Weights of a small mixture-of-experts language model, trained from scratch on English Wikipedia.
Size: 13 layers, vocabulary 32768, 62.8M parameters.
Training: a variant of Adam for the experts, 509M tokens, 7764 steps.
Below are experts of layer 9 (counted from 0) of a mixture-of-experts language model. Rows are named router (the router's row for the expert), down (a neuron's output weights, with its number) and show model dimensions 0-223. Each number is 500 + 50 x the weight over its row's rms, rounded and kept within 0 to 999. Numbers have three digits each.
Before each expert's rows: a language model's description of what the expert responds to. This comes from a sample of Wikipedia text that the model never trained on.

# expert 41
It responds to: Verb object pronouns. Objects and particles right after verbs, mostly it, him, them, himself, up, out, as in made it, establishing himself.
router:527495399475496488459429566416485569552541668578518427527491582383546535493489589439523439395519498505516514531438488489543453477497540455436488509590505476458468546525515548494504464458516432413529524438542492467555512433557521451540394528426482485547425662488458465557471499477616494511510466373521552478493494573464468503547473514535547434516623468430536549517537519534576480505458536447466451521533451500512516504474555553522490411440531465484525465519473454561497459478606450520552499536531592505470473480522570413512492439515527490431563470553501487508546460546428513599444494454566554513473480416514484462350493484582570486441513508449576454527539471450496488516559
down0:508583533498579559454570416492413456495524517424448550468464512533553517466493488469458463479442455510504562520550472524503526602469569462528533519514597553562510505396424469510460418545462483535562511523454508395608479536500478541488522531542579548505516429449582479529488585436483437483397436556514411503429458454519540560476421306519514433510499537495490479502499495505432470496587479567499525552421457503510500419529523473559556537483560573536474389458480474542458452484523536460459552507462479484604507476462410472621437457492498522506518566442485431501550568506526516421457504488464511488580474556530558485552492517383468639486506502550474540431478487531600490587468
down1:493525523479584484522614439567533549466453426484376553362559533454559419563513482566497524500520419477499522597572568504485515466460458515566476511417464439467455410558414494493428501469551501468516444513500485514484480475425495424506538616544573480449573424462579442516520516522472504434500460523466501544554432403486578465520575521537596468520456498495500537406481461470342546513519485436636497576518527460513438508548513561551495583442465489499467506568487498504472501521458457461488562561429509481492445534437409511562447483559561531480529568461481463432480533413587517471507554562550461411526453489488566503555485533489487502483576472460499576442519484549388536514472
down2:494545480459535481507495527593456419453578488504530517478545499453511436403536526495461478481482422467492479602426526532463465497591463536418453537476524488452593374491511479521485431527463491521494541479509447447556543465514533424521539347453516513469468498504552511434520515547535453482464476526513509490436563368545580516491499528488510459469525599583456518485370421470458525573405503514558470612402469390490513408518523482492450586456413467475415547503452497445543470564526545493566432435579543497573509501554513515512540535515439594538587556468498536529432514478438453537559477557481558496563514538556547462481547519588630605490412493542507469490487557542491488482440
down3:514501423457561561528526489472592511487408454568465504427551526499531434520473525648530473530550507599467483455535603492369507567469505535582513515402490557472484412457454534434391469567532488480671494512413524446466505459429459483497504532494554442514614453417438439553583487437436475421477530493495511536531528547530505496461541500469511482500444433442520569461517571540522600515455437539479493519472549504512480539530482420509510506534542507575537452486500572604474552546462453539468544496456434505469444542390470550523531525520555506467479468533429444526471552454597521457574586526519475433420414498524502590487577498404479473492594492456501535514532488503446492573462
down4:460476547517545538556449461430501471572549482524494514554502462530579472537450451434515556544528515525409519517463474492531542554542560467495559560447506514494493426447541493432482327511430493552523461468502496483520494412505478618418401397465543475538422538463515550487579547464535523444484482475518494546505548508519588562472534422509495485478586560454527482486497489558481499444564526600468572516456495475525571407618497429535530508391509480492489484491477526447446451491547493533540487432480416615501538459464399487542508466419463580517503510444511409645415518423509577440513529571491470440660491534528448569526583461455525551532447507517534462488528525446589505527473
down5:493468523474538398521637451503501533547553493559435554497600387486525463484506462456610496452529476561455486613517543526534461475552506482441516475538514414483466474534496519511451407455476426495460451482600565497471589466542519569460540496423551400482506588426587470507463481497464523553429505508533506480599478457519537519521527587468473467426510542479559486485394414486540494505501517474564477430453462407476531445569539500409433530403502486469438499458612554493498496535528557512499520518544527596435546416633480484501644433522546578439512554496543504555458423432429495524458537507524455451572441499426498466528501450559508446438513544504457446507590485514490505547530
down6:454486518544487545570492527470492594557490434494525437488551505450536440521508508504530540592555552515491463422433431538526548481467541510421487555453417527538504417452537517465469440415599366522482435471460620512397505491396464554487497462446478481472556521526495532441573524509490454426501467524437512509463562497565572556476543480522454497524555480490553518540460552510518487563467506515445508490496532434431513497421454508571562631488365484493350577505501486425506544517413476554579517493521523535467459459558462515502551517482524493412533566527551571577627447377491517525490471516517604447544488552523500495571510447532606498550504522461529462509506409475476536420386
down7:453498565455481419487615477509499501601491463485450508587448448548475518383461498400479486438564466538493507428543494525537521462531584506526561400570557497554475569421522466592513494435494448513467459517502567436495615538538463596551545530435522468551502538450532464568445550482510505590481510503495470512386606537503460536535435368578489461394531520486461532570460479525556443462517448541513525409466430501486511573482453565459530404356553514513469418482602547462455487455539535557488507480517504546486494487534493569491530515504541492474412525529500605533540440575413535467477467574477454551553494526462530500485479514491445501528469540620400460524464491546535412506466
down8:495563437544503433465588488519529454482565548545530433569547446439510494505489490459525483463491449461532446584546544604555532504407485496450477497547545423464518512478546520541473571408523492459470596423502518475529518417507519392470451476464598517564466531480537385457445466481458474521495442503581533506547474487397489489539525543397483467499423492585506510469388527522493519456467486504579434507395545478432389519561575463503377507524502390523475506454509514523500443479575501436504471466598587514544497524572521442525588491560412613520483444528489458533388534573511490555492431484570558551527472462451574510442560531609560524445530497499470551529465523520489491610461
down9:461382577528438489576503592543593408627422430520477517577459415506513464533459490467523483488533525494479469455482486584534605545466557430561566475515500479518531490529478450482447512414477439512511424531521544546505642558395481565417458507551461459495479469504473546565511540546531551441520493565496469479457509542566429485501521450522463484410561497398446508501526494521448460435499553509547456427521609545479495558469479595511482565402500489474495545557512519467429447531475469483590485472552399532431438529390480514508466517407560489501400550522522499615419438496487498507552506596517390535563538462477544547558454584550524523482470492574496476479548497493488417536504
down10:545509527471484479462456490543544435587554509466525369646450526536436443438481551544518534493494493474467422501501465553523503479449476444443409491457563470478563530513554520459463613485523532450462518527485546420572519469480537565453523488494536461483452432512524424471437498555467496469630536501536491468428512450463519479470520453482479432479509534562553435482479494547453521461412456539456456501500509491543470591557505449488442572492510483500475579503531559532440463582553450467494484372552501541526570529420492500509515549455424535664435538417493502651497474527525539519474461543494520505654515462546545497370482598495446627519457402544496498481466572506518537575485
down11:521455537501531508486660473428491405491474455510444495453513435553462402514364424519549485438525511609403524487596557525481512634485554520562502546537489494549478512483461563502423491491429508482516489598452551536504521500364514456505517506517485458435533477468494519553421495454446500572426521536561428533503409489577492553481553513454449583414450443477485516484580484499501502512624436590486475486505575524410461581509504508459493470597474508475472439532520474511494591466496481508450541518503501474507418457539474494465498455513647444485445536520488512589455476470394521515490577539495520468510508400569524597610481479498441563530549563427511483565528499537452455541480
down12:525440547525515530595562520472628511454411429503396583468446526512503536514434492533512498506507463528498455480482551467476552499455518554653459473497449499530465424446509497501421449559527465614558485485473545665432429502467507450535551501537434481478541484481447495547521517575501453409546601618448485436514574494501530479521503452636438478494514488402501460530522516557554526496612443405473538513565489595460533454568514496506537534534507536599534480521456421514488476518446461541518563654424420477466472442431524538486504501459539464472459439495398475470451485479508584446456569478493546538406461528459557537492559528469504451485543520457567482466473437532496516535483
down13:489555467515636508578588456377528521498468487493489520393545474563517491517439404478550501431596484603481528516590452540423499569507484452542520589470558547486495480457521537480449510496431414528525534610464530495543550400426443552496487525458532488529644510388468461472473497447456441560429513417573470479558502476441487481486525446493515440436504427490578502459466547593534547517542534564484506471433472515495527574569462481434463513448563501611551466478502547519493528493468473481461467376579538495507487445423423470486602468499533420502446501540452475612513511430537532498496504577453543431495424554547509547513507490469463544476506519471590521575516552471551520558402
down14:474533615562545443539548538491492499522496517454561464567430509597503529537472457459541529520501582384522576442476487559592483493393603495477518433500553490530436456524467513372495431470592396543485552477461561492480476473443456584470501504510565406434493484505501493508473498471500505490487424564553535494577464529471532575463509393487393421492502565477537507482451561541470493401535476534482483455473610507491496434449525366583497643499483472490455510503572539497422466516513462522516432482576434544483442509488393510479553428478501579470509527575459513627531549472550547454465509572493536473518374536458533572556529569476546524448533470515459497476470448491478414515515
down15:529577523470506388489549472524514507516540539548598450628505444480523461483591607461502474439422496452533521551484466545591495412538473555392476437502596407415506347531504543526511434497571475492476536368517606505496502442502556610435504517519564464418506483428555443485438438479511562537475470457507513523550497444469546514569485570558504416454497533537520532500426454413494496452509457488521532473482556460514430413496570398559491591453405418481460534485572519475458430556560532491498526491510546580534595469531515483543554502523487595469486501557525522515500438458515510497408453488570523443554441442461440514519576541558452503458503441481505464496484466522497482544581
down16:545557520367560535500520605481401422421587491537505425553500454459495535491535489484464462474423432462602530572552506556526449492465498520465576431521504418471523473496550487539495584477511600536525522502491457363470510618573477488463467462437548539509465454458540431471515501363466487567541492466525477504464491434426540497632477521584505407426511529469520481465476447496538514512355555547495542548510459487497458516490548448508550484430517512576527571444474496542493445535489505401521470355580540563525553578521591490572466490465428533481506385528507499545382491536464556587492505524499508535466488491510467531527468553446466512495503524594505524511462560561523493537433
down17:544443420531483597446485495499573432472486431549493553488549563487444483512500480586523449455576462545437352574503460511367514569483440488549564556500520536464522551537487512532442571531438578519521518577436447525552499435438544434474512438568493504472501477483431542509498427516500513467533557472577464493578469474464390426424531519407560488462516410481478494504552446520466488534491528470486475524464524499556495581591477486345419476582569475504559529487428489507529454556486481407524488380505470449505479586378515535523472571526507462552461583474523505520413590531492450547583526509478468562522505460528533479423515495448506545473469546485589582574536585467528513594527
down18:552479445571441453470554498532563419539492488548439479469523492372443372505501534596606495477435556612446524446593546572498574554519445544455508530549454487469536487527472528498448592448591456484476492498437521465457549489389486421477488493497478543421525409541494459453475505576488532489499471542466484537461501475555485566547533588466490470467450474523428582516530459465492485511492458535519392459501618472458364512475486441484461551544376491418409529524493435543518506524409487511483571529497524463539454545555548502464528566556542456491431498502553515546473474440501499558517482454554512464572555412529483473514471542584523554569503548506488607599522423524387491566434
down19:430477554551513429485549586615587419458539490462488487490513409505408417473558465435531525536566547537540556512443471499564521489520469481405511421512571474469522481447499514522538456474487475519440500537485537588428578421507524497487487500486481528492527470457552566413497476586535521515433461574508515474460407496582505489500516492542504481500490581514439538530489399436510460518524449501486528576502538474391520453409536546521427501477402475451418604549524496441431462479493525548479445475554537517560456517602496550516546460519425525480473521520543564576539487437467516521587473595511485538524496504519445408596499551622588569528368513548503429559470401422453452399571
down20:465552395499603475460561464489514484428566554569490494515581468489478467499558470490469479556477500477546472559534571542500427475502385535442478497480568442467538513410520494498493530466541489494522530444462493387415469413568559498534491482424636519554547456467543434466492492470391454508436442500544542483582467468446565499591509549447498502551424511604523553436396436468505527507462461484502474599416500430440352420572531431487458512559489425504492472472506518507508510518511538472483510489564539490557565492611516488592561477569377609469523481499549458462442572499532506561520488493485568519473428504455539426516566455585626491498479523478532533488463554539473541561478
down21:502531501465532492568547552431513590539487515554407504438538488601565444519455503541489508505531558540462528443574589507446437559470491441596525529403521474455426413485430558421461409508524443469626481471448584460452474444439449562497521593424579390519633493409528497516515611456402437472456522475524503431566549549505523510498482497507395486495451480469521457394447572536540584483525496544539494495477498499500462452502446445547527511509526543544519441540506574556458578505485458530501502539482511556457527441513459539520558475543557525422465554505440393533586508412518498428479529536552495443455434478529547534544529478445536456464634471468451494508539478557518517578432
down22:538547499490502496454579442540533457511539471560408542502538412467468393437517461482466426340460458546483500590519514599501548536514463536420530517584542515530506512456474531542533460433510522518506521514427489381544578461475467490529576467435534550522465509494536467454424451483533496517506439527493515491495481473541480539468572497402502434422472525594415568531355448509505479496417394531562447518412571412518515501510518539462443487530446430499486458425537536466562400563523598459530484481524547528558473587531557476487537555581477565487503498515472496462369480595467509544567551472576488477624472445449553516459522555554527531517415587547498476531505487507439415533485
down23:443583430477525454564513509453513482504552537566500440467547504493504518467520511548513511492510458467538493503563469594455426455435487501492508502463503484473496586478509497464444681383572416463495494443481550367515575480508471557463469502470546490555543515556501389399514488505504488548542419434537525486546529438393546469563489540499544462508516492520613482481407488569545513525379552544515423465433512477491473541503572409450416545379489502560483528455558544516503519533490454524494425345615566500463523481523547573431614517522468546483466456560559461600438508485577489539521399522508564505538471563479562472443475520512484492513454460578501535543499557495487541565464
down24:523521519522490486426506520520593490535405487470433531598460406467472411451481434464508471511473555596449490440510486427505634504508454517480514451575613481533497490404526486452535440475551451544447453512472608560408473539447526586479477467516527488552450416454490512526512474513508521440435460633547534552452496468636504637449554501453461514508479529520451512575520486476487511466491398538476565516530599543476474489509504509570527566522512572466419459450509490446407502498511535521522526515510459563519535521435521485593528475504462521426495541546423453496510442520498591359491481498524568460531459511433444532576534548560450590495572536532466518464510384417559460404481
down25:543497618517483454600442529581564470487463518519463543432335572523398571489549515510531482400444480503492552518458517490486445494469459521518465379524563491551493503563486489457459489539484456530488489522503468576542542467492475492525549521575457498470477416477445396457494479518571522557561485486516509427545540452490436430598478439616501364401493547511475517601530525530563507413492431476459514477562417533585599529494516474447454497484495470544543526442497512553456406533532445536476422492473531492514477584428519560413537540504507499479493522509390578544443486568487521510495538517528455569459475502461432454436488587542554521502437541570524547568462580423435455587568
down26:555567435464548437506524524428456529555502492488452536527500542571545543522452437523542454471492507544459490530645490526492464432454499500508542488516551483467433428481573539524469528413509507500499433514402554410491476580478453618459460538432538475530541475432528378538514507425412468496513531516484488471537488491450573507544507480534510428395537443447528484399527559572516596439476542509540501448544509547545446594500467422499533537432629559563536475403581565573450542547416498506449591446506494571431533452459523516547560493450530466498369488576485445526440486417529619546480571517504466421513423516469510562492529520489513451500561437482485591539593515523545493515443
down27:454549485536488449454501493513516486423457480539462510437505590548531562489583455553552457562470438454566539493460539580532501375401551517470561489470400471481493430511470460543500486534544505541582551454466480532442493522539474397584479481414501515456585446572558404442600502477448531462515431614437542446465467553400527453579589507662557437537442504470596516411483508526474439539499482433577479565495519481469483427512466455529461559455527427543531486468531444557519455562396424508519500561441488469471447529554450447472482512568482491494484458466564544460554596431611505498592471499566487536447477533463542464542478534553507472471510472439527572522499458570431507466493
down28:523523524534503479618507501443494568519535500560537373500514453498550517465484520516517517502519536508523482450522494627512452508441536490434541613493442519495483457466516559416471520415509339502487578523504598482506532406436492581464486489478487472487550577494520524420452529430542480540524435450498535480495558414519549566480494475500403494503513485504568512544443561556512518480505535562481485410481490450431515480514475413462509580444425479501485592491516455469494553516413439517501413396556521555523441493558444529416625463436539420491504569604535508660543448420450526509466403579493597424538514546544493491574455514554516514518464495502531470592526497462508506503385
down29:451506584567453433399535528567532402472490514469453518580513408539447443485607413433534468567474550481500552541493459546578571437511488518473522450547562446552533455413500506499507366541484494550480477470432481572400480522453529589446506472511471542534550449444511582479550542563510502460423433646522467483483361481547568487496531510498499480502441524536482557496515416455487410472554493457536580590435530446453499405425544500538526599547476473478475498464489387486432415513483532487520545542474450550541538490471487523575497432491456524489467526509511452516526538427484559484590513536520485509568547478498501489624561572534514509494447504566565518417462419449523494396553
down30:508413456462544613486545495503543484425536406467501463482533448422503466519452416521503433485461430519540484612541475489475596578481441518478586621504478614536507488499477502498437462548532504490557508606434486462542536493499542445418484419556561461522574486455463548421487468459549498498543519482457435457422413480520562433494536533459542469459503424416502520603522473557470413526473529590439589526475511549579493564601523469455566462469537508566523511484477529494525470482459505482504459334542507463542457514432502564486484589459503427552503449590475525508451499505557569520578596483438530482548483555505441564449553528413417594508410483523554515458502584512475492532457
down31:486527464491480460528547565453538399535514530544493454523513424487437418527458532513539514455454548554454490466618496549507529561550481504480517446536500460409545516553488516530491662464513457476489464514473569397472573556455466487443486477423457505440465458497511446506499515514433603524465523482550463590466505453489475569618464612478506493412457493517480526466531464449503525515432523576493454440491553437453347595415521399457468523466398528446438511468541498516458546571386537503487557424591514506502491530563514525489537573526504520450401441518585498590447429519477535555503434496527504518535550444525524473547463514555491561539488501565503623614478492567395483568495